From a checkpoint of a small mixture-of-experts model trained on Wikipedia.
Size: 11 layers, width 256, 27.5M parameters.
Experts: 2 picks a token, a sigmoid router.
Training: a variant of SOAP for the experts, 290M tokens, 4421 steps.
Below are experts of layer 7 (counted from 0) of a mixture-of-experts language model. Rows are named router (the router's row for the expert), gate (a neuron's input weights, with its number), up (a neuron's input weights, with its number) and show model dimensions 0-255. Each number is 128 + 24 x the weight over its row's rms, rounded and kept within 0 to 255. Numbers have three digits each.
Before each expert's rows: a language model's description of what the expert responds to. This comes from a sample of Wikipedia text that the model never trained on.

# expert 0
Description: Noun-modifying adjectives. Adjectives and modifiers before a noun, often after a or an, such as important, largest, popular, visual, black.
router:186095120122111115115152123155127121183121128138090136170121139134151088166089157138165138144090125135138102151108131125117155128135094118113158112129127118140162152136135147160152187105107115146094181131121104096127175165166132121121096129159140111135108137154143148107126151135104136156134142150105093099118118173130153139145115121145126125121105154140133163118149147130109119138085129095129124110151104127147115187172134067109148121119063141106145159101135121132123095107131126141138091110153053096159141109121167144157140124117147090132136106129146137130145176104111156159144129106119126114162164118082144122087129126132113110166141134128098126103109158151106125154088149131149107107184137115092146161062138164129149155107090108131142143103119111142095101135145136
gate0:116072076127153133099153135118136115116122137162078117128153143129122119168127142140130117156146152128120172122155131138140132149145126103145119131165093145127127112143117113119101155135149148152129124134161152104114153158154131179120094163123101101209139083146110137125092129134090134104096159142090118112160099170140138100104095164146138107147088137137103085097166140123107093131093162074109170138133158126144130156172121091130141148118100132148102098098143168176111112077096144125130158114124078129128153096109138134089105123106093132119111087133123124161136157151131138110073105083153133092165105120100101167116099133136147121123109124127127129108097131099119173119139126143108137168109110159141138174134105148123095148149112127106111126114156137126128119112100165
up0:142119096143156168135122147142130129148110148129146124125136130116107168123146139123125159117184050119135104109134145129162119158131103137136186116102127118135144143115115134111149094121180114144094153142133100129134157085137087100128140127091153140112107136079070106137123136136139120149145161102194156132158127139134163099137162124134144104145131121105149181082092124138162125126062122135160109130131161151109120110081119156113141141141126139103116147120113123076161141124153127095111150137085146079069128159180118124080146125154134135112125121112116153136106142118126136123188178141142139149100110131160151140120110138097155101126132119122137116129145123130141080124100091137144122065109103130112127092153096166141123092077098146136142160130133104116108115137151133

# expert 26
Description: Word-final suffixes. Closing suffix pieces of common words, usually just before punctuation, such as -es, -ation, -ity, -ings, e.g. plac-es, adh-es-ion.
router:142132105105063099094116156159121105125132128159137158154100131122100097151100098122138122104098164106124109128128126115105109174119117123089149151111078124169146155140090150151141162123114124139087144110109127107131156112144108122127137074139121137146129092197120184106195152196125155123104093139122127113091121140158143086176103131145131119146099153104088165133104126117124108133111133142110103119101072134148139137177139122151100143120120121122117135101135131145131124191120117157145115103118108127145123141143155148136121145111125127106144091124122134172149129141135128142093134129087154130124160163122104130077108088124095105133108105140127143103144107123095123103104135088175128155142184117113102166090131178121140108125081138134157144136098130140138078110119127
gate0:143142122119119123111149150150116123159094105102153101126108153155117138105101123166071098103149116136153127119126153134131137133109101073122121174134194147161148115160082109173114085133102133137125155118128149130149126107114175128130168099117082149124160165139112175098156154162097125115143100143138143107131140122129129101129145121143138127148128097142123157143123113106124109134102119139176095144122122130073122165122152111107131098169125113152137126125138089138091120153139087089119141133093134140141111142143194105148169133157132108154130078103121136140137092168152135141104101140132154162146118105108158122127122174115141099122128108148108177141153148078125089086095157135162124144136195130142119145147176171132142107126078156119156162132130104150130109104099129
up0:127162099155135128102108135131106138138075136086146138121134141192135143113146100105121100168122142134164169120114134137099137126131122158142123106155167136184120128147133149159137140167105127117117106161106066100100110113127121166126160106157130095119101158113064112139112129161140121120141099092135145101158092132153121107122088108138088138130074136156118095122100099105175158159108187151121082136139163097096160092120132108156106113089109125105157136103114099155115118135131159105116124082103129124103128108151088134150093131149101139093147133136116157141150152127158146118111144158145102084143117150133168157105143134164114117101158118119148155114162117100172152123121140148131136132146167158145161139104144163108115093138140145158147167126151129183126132115115107

# expert 28
Description: Proper-noun place endings. Final pieces or words of place and institution names, such as Carac-as, Ceyl-on, Royal, York, Islands, and ordinal th.
router:134129113119070144130133143138161153129130122142135125169068149105124138146129132140142083146113108136143098090121136133113119143138130126067132116179101154135147186141100149147153151128106124145109116146195070114121147152134179122105079116125131141166106145158111171098127116121112139136104095159125100128136104153142124137174151111147095130143111123152117170101141101104104136148108154114109121109154074141123116111145132102115146106132108112119135103098164107146175072117141115141138118086138081126147117140122135142154134134102159115112119077134095117125136118087148152113130133128125142097130170130060140125106142081135108145125121148163105143142138105157135120115083165084159128155115155130076160120059124138150158147109118130156144155123111098154096107160132135
gate0:122155105106123172118139091112139135130124089109154126146134098134118164167149100124159105090152080133164106167118133126151117153136146098093134136116113107110096135144105117160119155113081098158124165098130103146131149153118109099073114110093128092158096137119121107110122132107136155144158130128101099125122104171082094112154127107143138138163147181115121136142143087152105130123134164085103125122130096135082132125127155093073133106153131125144110079119175140110158116165102088130129111099110089082119140116182159168091146122125150155138117129121109110134172095155146154140146115180115140100173154141105149122109116106105144113108138120153110153106172110126141147147088174124141121098097144147105117126082110136159137138128166140154116136112097129109135102158158157
up0:140126118116110187149139121099149147141138138110137116114140118132130151172139104134138111098116080134162112169147133109143130126115113113122132151126105143116105149135103133144114106107072090191109174103153093128147118144120121090086118128058125101153144145156132094086136087130150166107169122085084122098107089150088094131146140127147131122177165156109144141120150091174132122133157125110093139072128122163074097145140145112081151102104145162109115079131173109092146111147120077121107133120087107102142127097152138123101167119128154127139099128110125095123139105133129162130118112141115148098152158134088126112123113093120144137094133137129121155121151117147187164125096132142127139125097138172124148116105117122165168119088129136152117134135105115103121122131141164

# expert 4
Description: Prepositions in sports bios. Prepositions and articles opening phrases of time or place, in sports and career text, such as in, during, at, after.
router:126124132134078124147116142134117126164128138143141143156070157127114121169090138152149153132109118105105109135098143092118071139149104108082162173128093127147175141139105146132127139092109089108130152130128130105162112136140128107141113102135139113114105117150102153106140137166136105111105145131128129125121132161142171081159093160116094140112097116129113130132142089106066080123147127089127118120171105145175149138146140126137094103138112106069080071133152134106144106144183143128113111099155107161158125144137149161132148112153118144161130100152128110145117179134093130158162114159134124133134152134140128112119094103078078116175142133153148183099121142161126132131093122095144163147126164140135122158145098153101155132162103079163137140148117113147119110130123132
gate0:117124148143133142147117177114095103164116084122130171117126112182094150141145109128139137177090149130086164115149173113099133145135146140137132145119120098124103103108121146122132147156167103127086109109135123156144131152113147103099085118125151138131130134117101121159113098141114154112133146142140151101122127215076134129137153135080121120146126108099105104126088120145135127123120123108126152128153127148182158151117127163121108140130111109095160096106091129118123122157159136145134162060114096182143135167150151146140096140168148160138102157143135141144123148149114188116185153113150137165100159106115146113140138121135130155196147138136126144131091136101081149121110150120124107153116097125081150143156097099089122128137132088118118122135118137118099144131186138
up0:126141107113132112138121092131090184139120117144125113161117082095152165111114155125136137116159138150130106126132135123162057088108173119094091101121155142131085114180120150131098139127105129151170125146135132169152142124136118188120183110158144073127152110089100130152143144145159123122089133170130117161118144147143159168135120101123150107120114116119137129121129149096126129130142114138166131131137137053105154144102130175134072142128095127129123135109116170143141148140097165168122087132128123086149117122112083155146140141125164162117176138109125135125120142123135121164117135121119125132113150157146127061139111106137101142109127095088140104088091108146138128116117124098106160131098111071106098134120174115115130106149134132088114118132095146116095083148135124

# expert 13
Description: List and table markup. Line-initial list dashes, table pipes, bullets and == heading markers at the start of lines in lists, infoboxes and sports tables.
router:144090112143101114141136155119160142109153142129125164153111122166146139142103121158148110109092108122150137124142157155114123159169128116103119089129127127119139177119103140117133157082118088136084154160124110115150124131144144084150127069175163118134112143138094148087136097153138108183088130112108111090145127140136132106135117113145092086137149128145157160121126126118073114100120128129146111104131118153134129159154129113173138105111122087113125076137159118160135090107133109105096119117145118129149129132170132121119134107154147126129143093129119112188168169104149184147163117124098130108144157161111145089112127103109075084149148132137172145096138132122082109143134161083131159112123131172106129134082124156149132117121137127151189136158123147165121076111150158
gate2:149104096153102111115136102103102113140118121150159109148165089146156108083136119125150138117069102136097098138094117105117142130096076135111143134130191117135135152181099120120136117099138101117069079116187100133164141090136103121138109121128100091138140159103109112138135159102189129100122131111159115096071135128125095136134122105131147102104115177132144100083091082128105116113113111134110139109178131148136134130131116106195085105100119123129125142141105121106142125110124119113166119121120115120100117131095132100150131125144173144143170124141130119131137122135172157124135111093109141109136120104124177107102084132138146100115133149164100140139114117094095169130137145126122131116115115119138145094108095141147168124139170157099100124084104147163129146159175154
up2:147133117106106140143140087129133140120101128144127150080128171103163143166112164169107136142184142089085134153096139129158137126120165110156143172127115138139110109110086153098136133172117187106109114154136109113125143144096180138100123109096139166123091151147170111129174082128133099107148163139133169118094086132147084122124107114160120115155130135182126124122134168123108168109131138112160096158145163124100126146116142110096144119145128113112140158088157135094107130151141154151128166139118187129154148127128184134135153149135142143144133108151102103151120127140168132108114115165104146113121164129200121109125134126135151097110121140160123128153112145184172112130126120158146146170153125126126155139139134132148168132116139110139146107102138071118169136122095114

# expert 12
Description: Abstract nouns and pronouns. Sentence-subject nouns and pronouns, often after the or this, such as species, system, area, it, which, that.
router:134142090105111091104131145183138134119126125163130134153111151137102122154092147132138152096107120128132115127088109154119105168128124131086148134170112134133129167149149155147136170082152143134091143096144134115109167159142174112132129103126147143194120147110123152100127136145126120143106135142104094116121114128156145100183110160110083133114078124144144135139148130096065108134103120116119143120114098117140145150152141132122132122110124094133138126122169128122182069140116155117139080103143088116182130142141168157126140118134169160113156086159143122164117147157117152147168134120130122111165145118085133146065112139086114108142145121130140129101166158178119121132132148095180137111120148109096131156076153178143147136138133112115141161112089132180105130130125122
gate0:123173136148092075151153134149142127175113111118126113165085147107148133098149123168147139085109084140112134107093103125108129110134118116171128088153117099139122154121147127141131109151148168125105136127156153146144124155107108160137170141138141111116112098104131149097143117132137132152129130137155130117157152102101148089159100131147098113132097103141138122172117108133112133101116168115093118136109123145084117135088157135160141112128155139125164108093162175085111126147135105134111122160079103118173135178133124142160086133117132117140163150136170095160109159146107086129155146137102113151111151137091107115160122134093101102121133156141087095095089109168143096127119144110155104153138113098086154132090126109119172076081102107161120120125133155168130102134076114
up0:138125140148140191094091154112095123116142139140154168125146104144144122158096109075106122156117113086147138118120121180106146117068151157109125148137114141087133113165115132128138133120139076105133087085111127132135119121136123055126065127147118134134087163121128115150107111106109129130128115169088129138112140104144111135100140113103174148097144125100128153169168101074158144129157107122137131136160126121159171142167136141072098158182130105097101121177127124145126135099119086148159136138162154178140098112149143113144134098153122116097097116115102147100109127133164129116116070142181124085127124136155159109125134116130139133108153115127157132126120133105137163093167135154122125138120095117135136106119095143107092119119167142114155149152116137094108111148128138

# expert 8
Description: Geographic direction words. Compass and location words in geography descriptions, such as southern, north, near, west, and commas between place names.
router:149109105143092126100121147135145104143152167108133101159088145149137120108120157138143128134124129172132098098083128110153117163155115134129144119115093178141154143151126149168160172097116078109139148118136127121125163163136145112139136129116134144126155162082103153113175126158094190145133100136121146107117133131132165086114095125116126146104099127112154136093153132139040102172120158105121106090136119114195134114163113087145112138115127117095099121108141105097129080150114135159128109118174072136150144155146131165130122094105161130129118100156144079138179148123104141133158161132141147093112151127115136136123109117098104126128146128139160138121159142146134133117144136097167136125145144138092137113112103122172120144103137092124161211135126104125129106137128114
gate0:130113100134144104105125106087148113156114135123122154118122162082099131161118172142191115107185107157120121121071156144139134162175086141138132147141126140127131138117136155122154142112133096128143125142113155126123124132145164126120111131136132147148111160123091091127122128176128113140141125132091097143160105121086119136098112134094122140112116164153109136153139136117147126120102111095143087116173125124131125129134133089102094104111098169078146112086120122142127127160108129172107148096148108090138118134148151116089126116089113120150123105120101156093153172098132115151127106145104139095134122121195131137119115073082173170118116147105115103145138112105143092105118087121129098126127128114091131098089108065116111106123135113126149130123139115099111115197206098
up0:120104117123136077176122099127176117150140133102107131103099142100111147109114160141126155104142122133108114109078087143152085155128114155149143148095157142104138136137182150111184136086123120118113116123114144088117168156159096162178120146124147161172129148101118135146136118145092115115131096137111128066177089118118151157131129169114110150140085129124120144120114139084128109134133121137093097097096112108123115109127125123145138146118108158116128137059126138131134136112113140185112143106144164070140119110145121162171157134106104084104138119148104117101147164112125145168128151162128192107137139127153126150157134123076139134113107150123102137144128135159128076128111094125119098153157145146132137094105110118148098137137104076139165128117143121100147113173154134

# expert 30
Description: Name-initial capital letters. Single capital letters starting proper names or initials after separators or spaces, e.g. K-ildare, Thomas J., G-otti, D.C.
router:140112118172095106125112128148101128129097119135111154154104162118146136142128149120149171118078142127129157096146102120140099174149125130095149143183089138131169128142142141143149129108132104147119129106143160117143153117142144121116108118134122120099138109136116154144131134151127121108122120127166115082142144116169137130158105110144107136133076118148112153129143120113095126150124151087130137101157092141112149196145117125105128112089092134132093092122138120161164095139155108120161119131137089123127179147138171165135118118139177123116140078124104115160122157107116172106139144163147146107166145124099138123096112127130119102156133161185111137125129126160126080128122136116172129118129138164092136147110129183126200157165152144154137149115057125132138067065159110
gate0:114180147126138090138052113107079135131126138113141137141177167156080138116133127118098142121145130126118154173118155110115119139150117100105124118162133129196142177122119136088076125121116128110079112123102122118065115085108142141134173111113106158149137136087117177122135113126137092143150104114088131126104115138133150099147121141085129116163133151107117128138136076145115092141141129170107133107108124148149118145154123091148122084152126161136100139114077105127148147112127121139134101132138102120116115157143158107112130126175143128126119083122128065121153145154179129097100070125130151132144165128124118110099105127142156090124153103102110157127110189121121107132106101126143141119111077120116155155135115171115116116139116100158109131117141128154128135079156104
up0:111119182067128140113166140129138184162126138085143142139100159094114131147141129098153074112144116132094154162139112109127128173122157114114131150140109084128119122173142099155105138067090080128116123112111138106129179104119144129161193143108127125116131134167107138131115188136120130149165126114096143114137085136130116173122128127127136106089131148081114147087135145165140135136169123141124093152116155132110118116139167149114161078150118159086096129115138151085081133156088132149150135154162133120139151176115122129091125171111133150150155118104129124147154166124103120104185152118132156154129137127124173129168114128127122139105142108118153142109119165087137136136137147133151121099159107149128148098153138130151109136123155143113117125101129121140099139109070152

# expert 22
Description: Word-initial capital pieces. First pieces of words and titles after articles or prepositions, often capitalized, e.g. Ob-ese, ob-vious, Ex-xonMobil, New-s.
router:143128113139117129111125147163146132111123132128120134140087147125123080143120122163163148138159119131129120126099120125153114131174161137084158153144127155133169149138090120154118163139093077106121127117184137078092173121132169117152083113146142105159110118115123168084134144148126141122122165151110102116079112165168125077159105108161085118085087137167141118150126127135069135129084157125157101129117048161162158121144138096134147122114136109118119104118120088133157120086147139147155122095140118132135145167143159132127118122120143124089141115106129101114112152124132127117142058131094129152141184149096134113131109102131111126165135161142092106110131155133114103156119139116144174106176122132095169104117149148117176139120137124122119139131124107124112091118131102
gate1:150130141112098104164125133148126125140124123148107076141107139133130159134170138108127150140132104160110107110081131139166105135096123128137145155131114091098109161147094187154131179164151151152158139145159138102125169099103112135155122133139086118134174132128152169116128104099117112118120177127138143147117150118182136113173104111141136114134139127106139165113092163116105167103150155178163156115121141145125159152108102122089137134095139155138122104128126144168116081070148106110107155139118101086143120140121129111083084122106135170072140122130169145122111146093150124126151104142093129177106173114100110154112130086091084097145125169107106147112156167141108112131131110122147135152167109091105131095146131133145111120159123133167138151146120164153146120149115134
up1:083144117109145101151139164117102103156158103156121187120099124127117158118103128152130137092090109152099143149137114146102129105111111122143140150147139152075108116100097166095110161179144160140148130118142161116122114097135153130123140120135138146129100162148122123202136147121126106127136089103132148131133135144130153104118121152112170123116140129103116126156129081116144130126141118101126155133131165136134130118133093107134171162160123085059163141121135127100190140126141144121113139070164092142120140132124124071124108141105085151144148137113133119083172169142120101110113100145123117122159116147145154167146122148105132185111137099172118138167132134105186138158073129150145122131101133093110127125117131154065102102131093121158101121149095104083137115116129121

# expert 37
Description: Foreign script and parentheses. Opening parentheses before vote counts or percentages in election tables, CJK and other non-Latin byte pieces, and transliterated Arabic, Central Asian names.
router:121112142142084162132149155110158123136151142141145140139106146120128119147138158123145144117123138136115121115117152121162135142171119124148159141126127187132176132143113130137114165073130095159131145114170107130117139144171112101133054105131136127103112142101107136125141130182108098147120103146130121100087152124181129118150103134112105113109090118146134188122121123097114092098126103092123118117132122127128111124145147082109157176120129103139127084102157153144177097105146104126104123123166053116165102136126123190159121153131155131129125111123119127158137135127125161122170094147160169122176133110087115131112100123113123082135162138151130093109132161146142131092074103086156165143154152105077138172129127157118160125158114132135132139147133137153118094113138170
gate0:167141132181095134146154146103146128137118128137155161082109172105137090063137105088147136139111124155102152142119135089100129119135182116080121141130130118154133133133109163140158129094131123131094089118101117134165127114122092141177156090125132125136144108118083098181104120125093101127143111161124113141086110101111130116166086114136162118131126094141158169128120149095128124127132101149156070163178123129146127109097120057126112135151154147101087121114126147167158136125131103117133129127192145092164160099097120160163130131144142175126108118167136129155118149101155130114152110173129176131122109140114138122120135162115137095098122103128152109092138160128139136150145091114136130167115140076123159140164145131118120147127128119098161122156125147129119152109136108
up0:131124100116163138088113194108149099082134139154131121177144161113125063101145152134116150146140129092105113092113133153082139175133100106146138111124146087140121132137123099157139115111130098143117111141143084123137083114148129136140136063127138098144106104124116104144078117152101155100127127118149126142154140105100182108133159161156132095123124120124091135132134090134173117135152142131160147129134120133153167140128126183118137115147139125125105144111105142170169118150130071103167148103116119102142133103133093115143115188116106146108113135125116125157138125147097128133108100109116103112144119145138142105057118112143074147122168128125135135110106156153076135110142112160087117152174115088142135144127138139097106126129127149146198106150139109174145157128152146

# expert 5
Description: Possessives and quantifiers. Possessive and quantifying determiners before a noun, e.g. his, their, some, various, and the prefix dis- as in discrimination, disuse.
router:143135111137053115138138113136131143099155125166140140179083148128137131142085136138156101138125149122131096151126129126066099171149144114114135135106136148147142134159148128150151167103116145119128142112131121099088121164115120111127090164140144114170097144134135161088127139134117121151128087139122097103107084142156152143174126143117096149119096150172125145109099117089093103153107159108091127136107089092129138146124171119125126098106094114109134094123123137158144074146141123105129094086169140146175135129120121128156122143112172113112123095118096139138127141138101163158129122139104133104120127148102184151144099126102131109185143129149143129095141116161142115126122131142149128102140163120069154122077133173136140159141120097119158186143107105147069092120163135
gate0:092135134134088142113188159123194124117149118150113179129136109127085139107151189112136143113116170196132154145125151126096126108128113152090156122084140178134129142128118140109146138108085127133136136138154148101111107131106122117082081186158148137128116122123110146110136125118116096138133117147137100157160102117131093069146124127154111167137138154131123171144083096142161107135149174103079140095071161131165148117119162132151134142097109124121100113120091111145178121132090139111129112087158137144133135140168130145113097113113155132163145100143119122110159149154137166111113108067119152175145119150115154145137124136122108164147152125113117130162148102123122112121121158157130080138139133143116112118142129127108130100130156158145105142119136129139087118097158091
up0:149115134115122147127195142152135135096120137126116147117135141109076145104139162100155123095119119146160172156133129141104158120153134125103182129092152117157172150101119123139095145091089114106114133168123138088111117124117116102138129126155111157118139086110146140131106157141092120134151111142121079157124145100122108091094144097099127153148160186134136120113117130128121105129157181112090114120098147160166176121137127089117155124097137137139118131108090078138151121176117117113120092126165119104129095124145172075138103147139164117100123084137111116121101112103117172101142116094102100143141104146120160134112114114111123148114099130077126147183148130118079127107114151155147150106125161107119102099131157153132136077192137151149113123117133113136118162078137123

# expert 2
Description: Table cell separators. Pipe separators opening or splitting table cells in headers and rows, plus semicolons and dashes in list entries, e.g. "| Season |", "TEX; IMS".
router:136146097066060142154156138128127100132158133133109123176102117144151113175165142122165136105119134126106111137086123153105129132157129120088152141161103155114169168150126110160108140111098088112137130149115155100080121150123184107124113119127111111142132121124141155100154138153143179124084099120111139131156111137156158109131073132129130126111096104124133132136126122142097098141118175090120142079120085141123136131127064085159134113103107109112133124102150155118156105128103092128111104102150108144169145132136129119130099125088151150128140090150083131125152166122133129126145163147104124114145162153077133132113090089105137134117154148145106164095119151140099102158115149090170131108103139089111147149113146135128163136123084126100165166157103124130104121081139135
gate0:130109080067140125125109116131100174123131124112103153135092100118165143129111147140164105151093135148135116113160062113128073138141128129157115118124134147091156094114108149156104093144110090076170122130132150147127135174128183135128112111109110138157131154143130148137106151129118166127143132099118115126124163134138158097104145139109097166114135117131132114148168117122098150116150121153163106152119119079148119140123120123106120087075089117127133110149141124122149080147105177182094130127102142168158124134135168082151126108143089102166148161122109130126133177118142169122172127159128152171129129112093140113107145077118127157067151136175138138121132110122117101131111127130133126123125157136151105162115085127110124114106150133140154127052149122143131104103145135
up0:124113093098143129148110120141100195130133133096097144165130118127152137159104154126128122120126117097136099163117090141109114139142138118135123166093165150078144091084112150129116094132082090110180126133116131153110118156079123147129092132085135141168149124111125159118100155120151163116152144116103113130134149119113151123085149144123101166150148130131121097112135062164112137155130133165149098134111096060120101117113097124140122116104081145141160119163117113146128102123151142181105156146121164181131128114114163110130086134119086089146120150138146142123155157125115143112162123131145144153179135123118152079146123079113116164065128132174112149123111154129133103121125118110115122138144159117136088158121115107118146111109149146131147129067153121128154088127163121

# expert 11
Description: Proper-name first syllables. Opening capitalized syllable of personal or place names, often foreign, in lists and sports tables, such as Kar(ačić), Ger(truida), Car(a), Mad(rid).
router:144177112129133116158116128179172085158097114165130133153091107164117150150134139138122122163130128129096102164151136129090124153139134109106134134147132129139159169160119122120166150118116121142124127100192153091104120138123146112106093120132136111133114130119091189091119112184090128151107140131134098080138140147121176109153100167167160128097118120137143119143125127117045121171137126108115098118136097155154130149131142111135102109126078111108099097156165126134142070115127136095102117101099107143146127141127147149177153103133143119149131093151152120087121125119099168107133099131123126130152135121122149152079133125116088114137176134126127123118156170148146130124145120065116176127138161107119153126118112131159136166154131133128175135112141093141114077095128137
gate0:149115126144178141114106126140152144138159120148175126125120117106133117114130082173166121135141070140108086157162133115125098141111111150149137166172188088160118116131116126123132121096078115172144172143169136138121106103135156118167090145148142153140129078143132165134130125139142089143130103157147155141145162134141126093144093121120147156089089117148132108121109123092129086127174136135107105154153116152137122112124161126141128142132071140124138098144143099144114116085103163162129151124114134071114122146090134134112182152130168120139131122112160184141147130080107127142118111167128170145149083136154156105140136145158072123156145113130118093121135167122148105084128116104081143119141111100107146119140142145153128133116098109160133137170131120119101092129118097
up0:145130088102124124152106122141138115102133104109159107134089135148134150123123124138168110153139074065158112105133139179133112107111149144130151171142182067182123113152165156147120143181139149181145137115139118121142103105127159131168107095172128114145137107110146123091146134088168080119133107131142111138139110116103139131131097128150125122108140148144112134128082175102090101111136130134111100195169116131159128166101130170132108162104074094116088094089159115122142135157111143144155129163125160103138108161142080157143159121106147112117130113131122141124126100116150144100134115164162132094119112133129120103164143109117149109129119170083127115123096117113118132106134164127106154116121138092142130144157164129160148120093130105125121157160088136099109111132113104

# expert 23
Description: Articles, commas, nationality adjectives. Indefinite articles, commas, semicolons and and before list items or descriptions, plus adjectives like Olympic, European, Jewish, as in home to a post office.
router:137131087084115129084138137178117131131109145136143134143050151140140118156136100122162113113100107123164128098114136159100141170149145104122134141179097145165144119146129141143127154103144103138118148124138119097099182132121139108150117107143134139154103130162107129086146116136128136153109116139097130125113120142185166118141098114114095109079107111141114158125108126109084122112118126164140132122141055138158112146165143114127110124108073093144107136128131147182151074129143108135137097092168115146176158105079131134147129143101154116128117105119125134132162155131101160149110141102089133153157168097118131136124109135143109112103152182154135118121107159163156164140118117127171156148147174151094183153078112149133123146148123166143120153125148137140122096135148151
gate0:123121106128100094104118166124129102144165160149128124143092122104105170119159120132110125107118122148153101160105127165124126088128136102155140139130168117130136134119152108134138111115112129101131159140101128096093126139094152112125109111143148138189157151126116152114130141134099093123128153159126138127134133120147140126139122129086094109134137107097149102153084112144151103165108204105151102125180136085098128087113130144140131080118137106142101129072164165184105047107106100147134111092141169133086101159177109137129136118145139122155123125126149132173145121072097139134127134131105112148127118143090136144133126144139121133177113157132090124122145115115145124103116085184136143157138115073118114176149133136108118154137097173134128143103113143164120069138148143
up0:166082115100142091123117178101138082108149099111136121117121130144116161120130153099109128123130120139130184182093143096112082121144118126121078181119078122164108169150156144115116154144148157088108145113116139099144091111164125143199137144122128105115128137119110150096140131113131102107069134103124118151123124156116139070135110166109135099130142130144101145167126120128119183130127179126178119123126101125120120098128146054099150114118109133121155095129147136153146103120091082141138123135116142146159162137134115122091171128148140152168110107130133136139090168111131109138168128153134159111107113132120078155108116158150140113123179126128114160124103101090112139109118115153079119134143122138164120113155146147098135136109154138159132128083131086135113119150124128

# expert 9
Description: Biography and infobox fields. Biographical list and infobox words: born in name lists, field labels like Height, Website, Occupation, colons after labels, and died or played.
router:142121079128076159109123138106116143135160120160149173146083159141162132160114148139124115118126152175100131155090084091123123157130138160129144114168091142143114125129135121151135161133116108111124125109174118098083109167150103115120114078142133110109087105125113127144122121176093108154100084154085112102123149130122138103125078129109122114088116110128117093123122111116086131128113134133146133102151067134148111160126095074155118119127099119079108123135156129095140111108122107142115094070108103141141152143122171115154154151142114085134136060115122153142162139119100132105135134134132161123144153133113156102097102098108075089166162158156131148113118124137111143131143120108122115107156154154119144181117145124162124162161079115138134135122128114141110076143125146
gate0:111098130140078178139153145049091155162105087154136120142116129136141129145109138134106146126149132156133166151124104093117137150118139148161103138142126107132134093160096128144125117128128131104143146110171131133098135115173129109118124140118124121143107127103102146141153139171116127157138114158085151115073131154106135094087119085070111133106122141149120151135164139123082133154138148111107113116171151114149122096128138105158061083155137151112089159128136135118127157108104156154106150105138104126131100122109160104109162141164092124178150107157168132132173174155158142158142076150120151123126148143107158109121135133135144121152163120134136125103169140092148131161119147141115120115064157168109116130129106123141105135166117104136127092127107141098098093139072128
up0:136103119121145103102146167118068161152120106130109102132131097131141120163105120117168116159162166100162149140118178113117123149120155152161171144125106096118105122156106107158085159143128140117131141150118132149132128118137105087111160131146116135124141108122101088160115120170084137164135109169116134091101093163111174094129140138134101142119150138164148177133140148139088132147122133094139152142143137141139112091094118131129114082124161158089100146165157136118099087101108175129126121101135107131172134099151151147094127168179138152158177155150200118128157154124122151145121101105172133180135129115097118112121141090125095137135116110110146132135133100137146149149125148133142126123120173163170115136099110123153086150134157127129139106130126131131098164127106185

# expert 10
Description: Foreign name fragments. Middle pieces of uncommon proper names, often Indian, Slavic or Turkish, split into syllables, e.g. Dever-ak-onda, Rad-z-ikowski, Mc-Lar-en.
router:128107114127111131163138149173146125130119166171148180144119123092139137158107149122146157144125113144134125128106128122108107153138139124063112141150110126158156183142105127154131142093131130161144161124129125110121143120123143124149087128153137118100104138145132162118142129170107114141100083149133112082115118144149149112162081146130121120116082104138127152125123104139102130140113147125143117130129070110157131162175146104146080142128122102129127092148206095129175113111113128134124123097162113133114118123149161128163118146091156140145122105176084113123148170134133156131157108134132143095174173101085134146097099126094073094122151134165130125125123141151078116108099168125181148150125148141086157128106119134118167135139132120155164186147137093152109079137126144
gate0:083136115161154165129119139134122123133137126124148144150129139115108161106177148128153131122147142134103118133131101127097085130128165167096081141131130150125143106114098142162141154153191112117110138159140145125136151131113179173143199150139103154079133138130138112143137149126146114180129115131164143136120139120136122106127104091127142066122127105139123169150116168161100152134157092191111083120147131126120143103137152123104102152078124189124136157120147119079192167105121098091117103125108136129125127106149123098136173135121106130115119148138075117125099136112153136131131132167133102154141100089149138163112091156080143102121132133100109116125134110158099105169085148113173124114113094152129108093121114112122114137111129161143149121115173155143145161125102124
up0:104142128105129143130166125123141105162165104151145129125088171151110157177188130119144113088131129115081095162153104085084095135145148130128114151133136123117114103098138130151129128108151140126114127115155129126121136145097146143156173093150116104094122102151136119153158153124132120137140129091148152145133189132102129110078095135139102102122150145142175160132173125162117178114132125171118108111120120122112105146151132118125101115112146168100103119133119137075151179139167128109132117147124123073122149123133086117129155134102136089138105131109116126111078169107087144125121092193141123153106110098152118107128103130109115140120122183132127133128130137168095128147097172126165072098091105133064097118124108151092108126114140151122116166110156145144109126144106131

# expert 32
Description: Odd syllables, table markup. Inner syllables of foreign names and words, such as Milw-au-kee, Hangzh-ou, plus table divider rows and numbers in vote tables.
router:119134123119088170138127152111133121140142139137122167144086146126136140162106140161131096111108109123135111110114155122132144132116143139101138134166117126135159157128126151161135151111102151127092149116162100061122138129141149085136099126150086097116112133154134166126148123172148153122135141144105100096088126142138164096186102106133168144117112081143117170116136151172103133117111131117134129119142112135157130126109102098133126132129113078130142117172127132135150119160155104093088122075123133168138188110120162113133151150127113108090159096144123092162171154156109131131172146129109132065116148126130136141162118126122066089150106105147138104096112136165140150125124140119161159102139135122079129102117140160118174175114109136109180153130102099137140086138152192
gate0:137114080150171125163131141144120104124165111112092114109108102159158110159140163145123137139144144145130155137117123141121112150120161151154098158121103139089129138115114126133129100103143134164124169104146147102088116117167149133122103119114117110100117108105131121128145155180136148124160168108129117099102116136106142103152088145147132118123124144126127179120112119133129124103134112134184078086049153182162146095096133124151102174090111148128138102169127172150109116117142086091092144092102135112183104164119125134122179119142138093114143125132129093158133135149142126180121134128104156138139118142085110117097136112127109127106132127115100057088111121100145134174115120100128146140108124141146212106117104118103099172164142118131133153117100119122136135126121124
up0:123128116115132159139121136129111067131134134174158110157124104140129133115120091105112117115106131178134117088085120170102136069091144138106139148134125152134131111140120132108097162142130096143098159169130125087116139142146151115127155152103148120114106134116146126118132164153155096189151107179137108135110118103122137158109150109183131141114121111123140159152100114139121182166139103139083105153157129121074145083166107142151137113123100080097154130085117110100156107141129148105159147086117131124136137132173121138145105124082136114117143183117155148125122113094126091142162135127100134130141131087161092111159138131092103103166159171122120127072140148126131090129138169087114125153107115114119123127101109147115125159066102095087129141108129124089133144109114141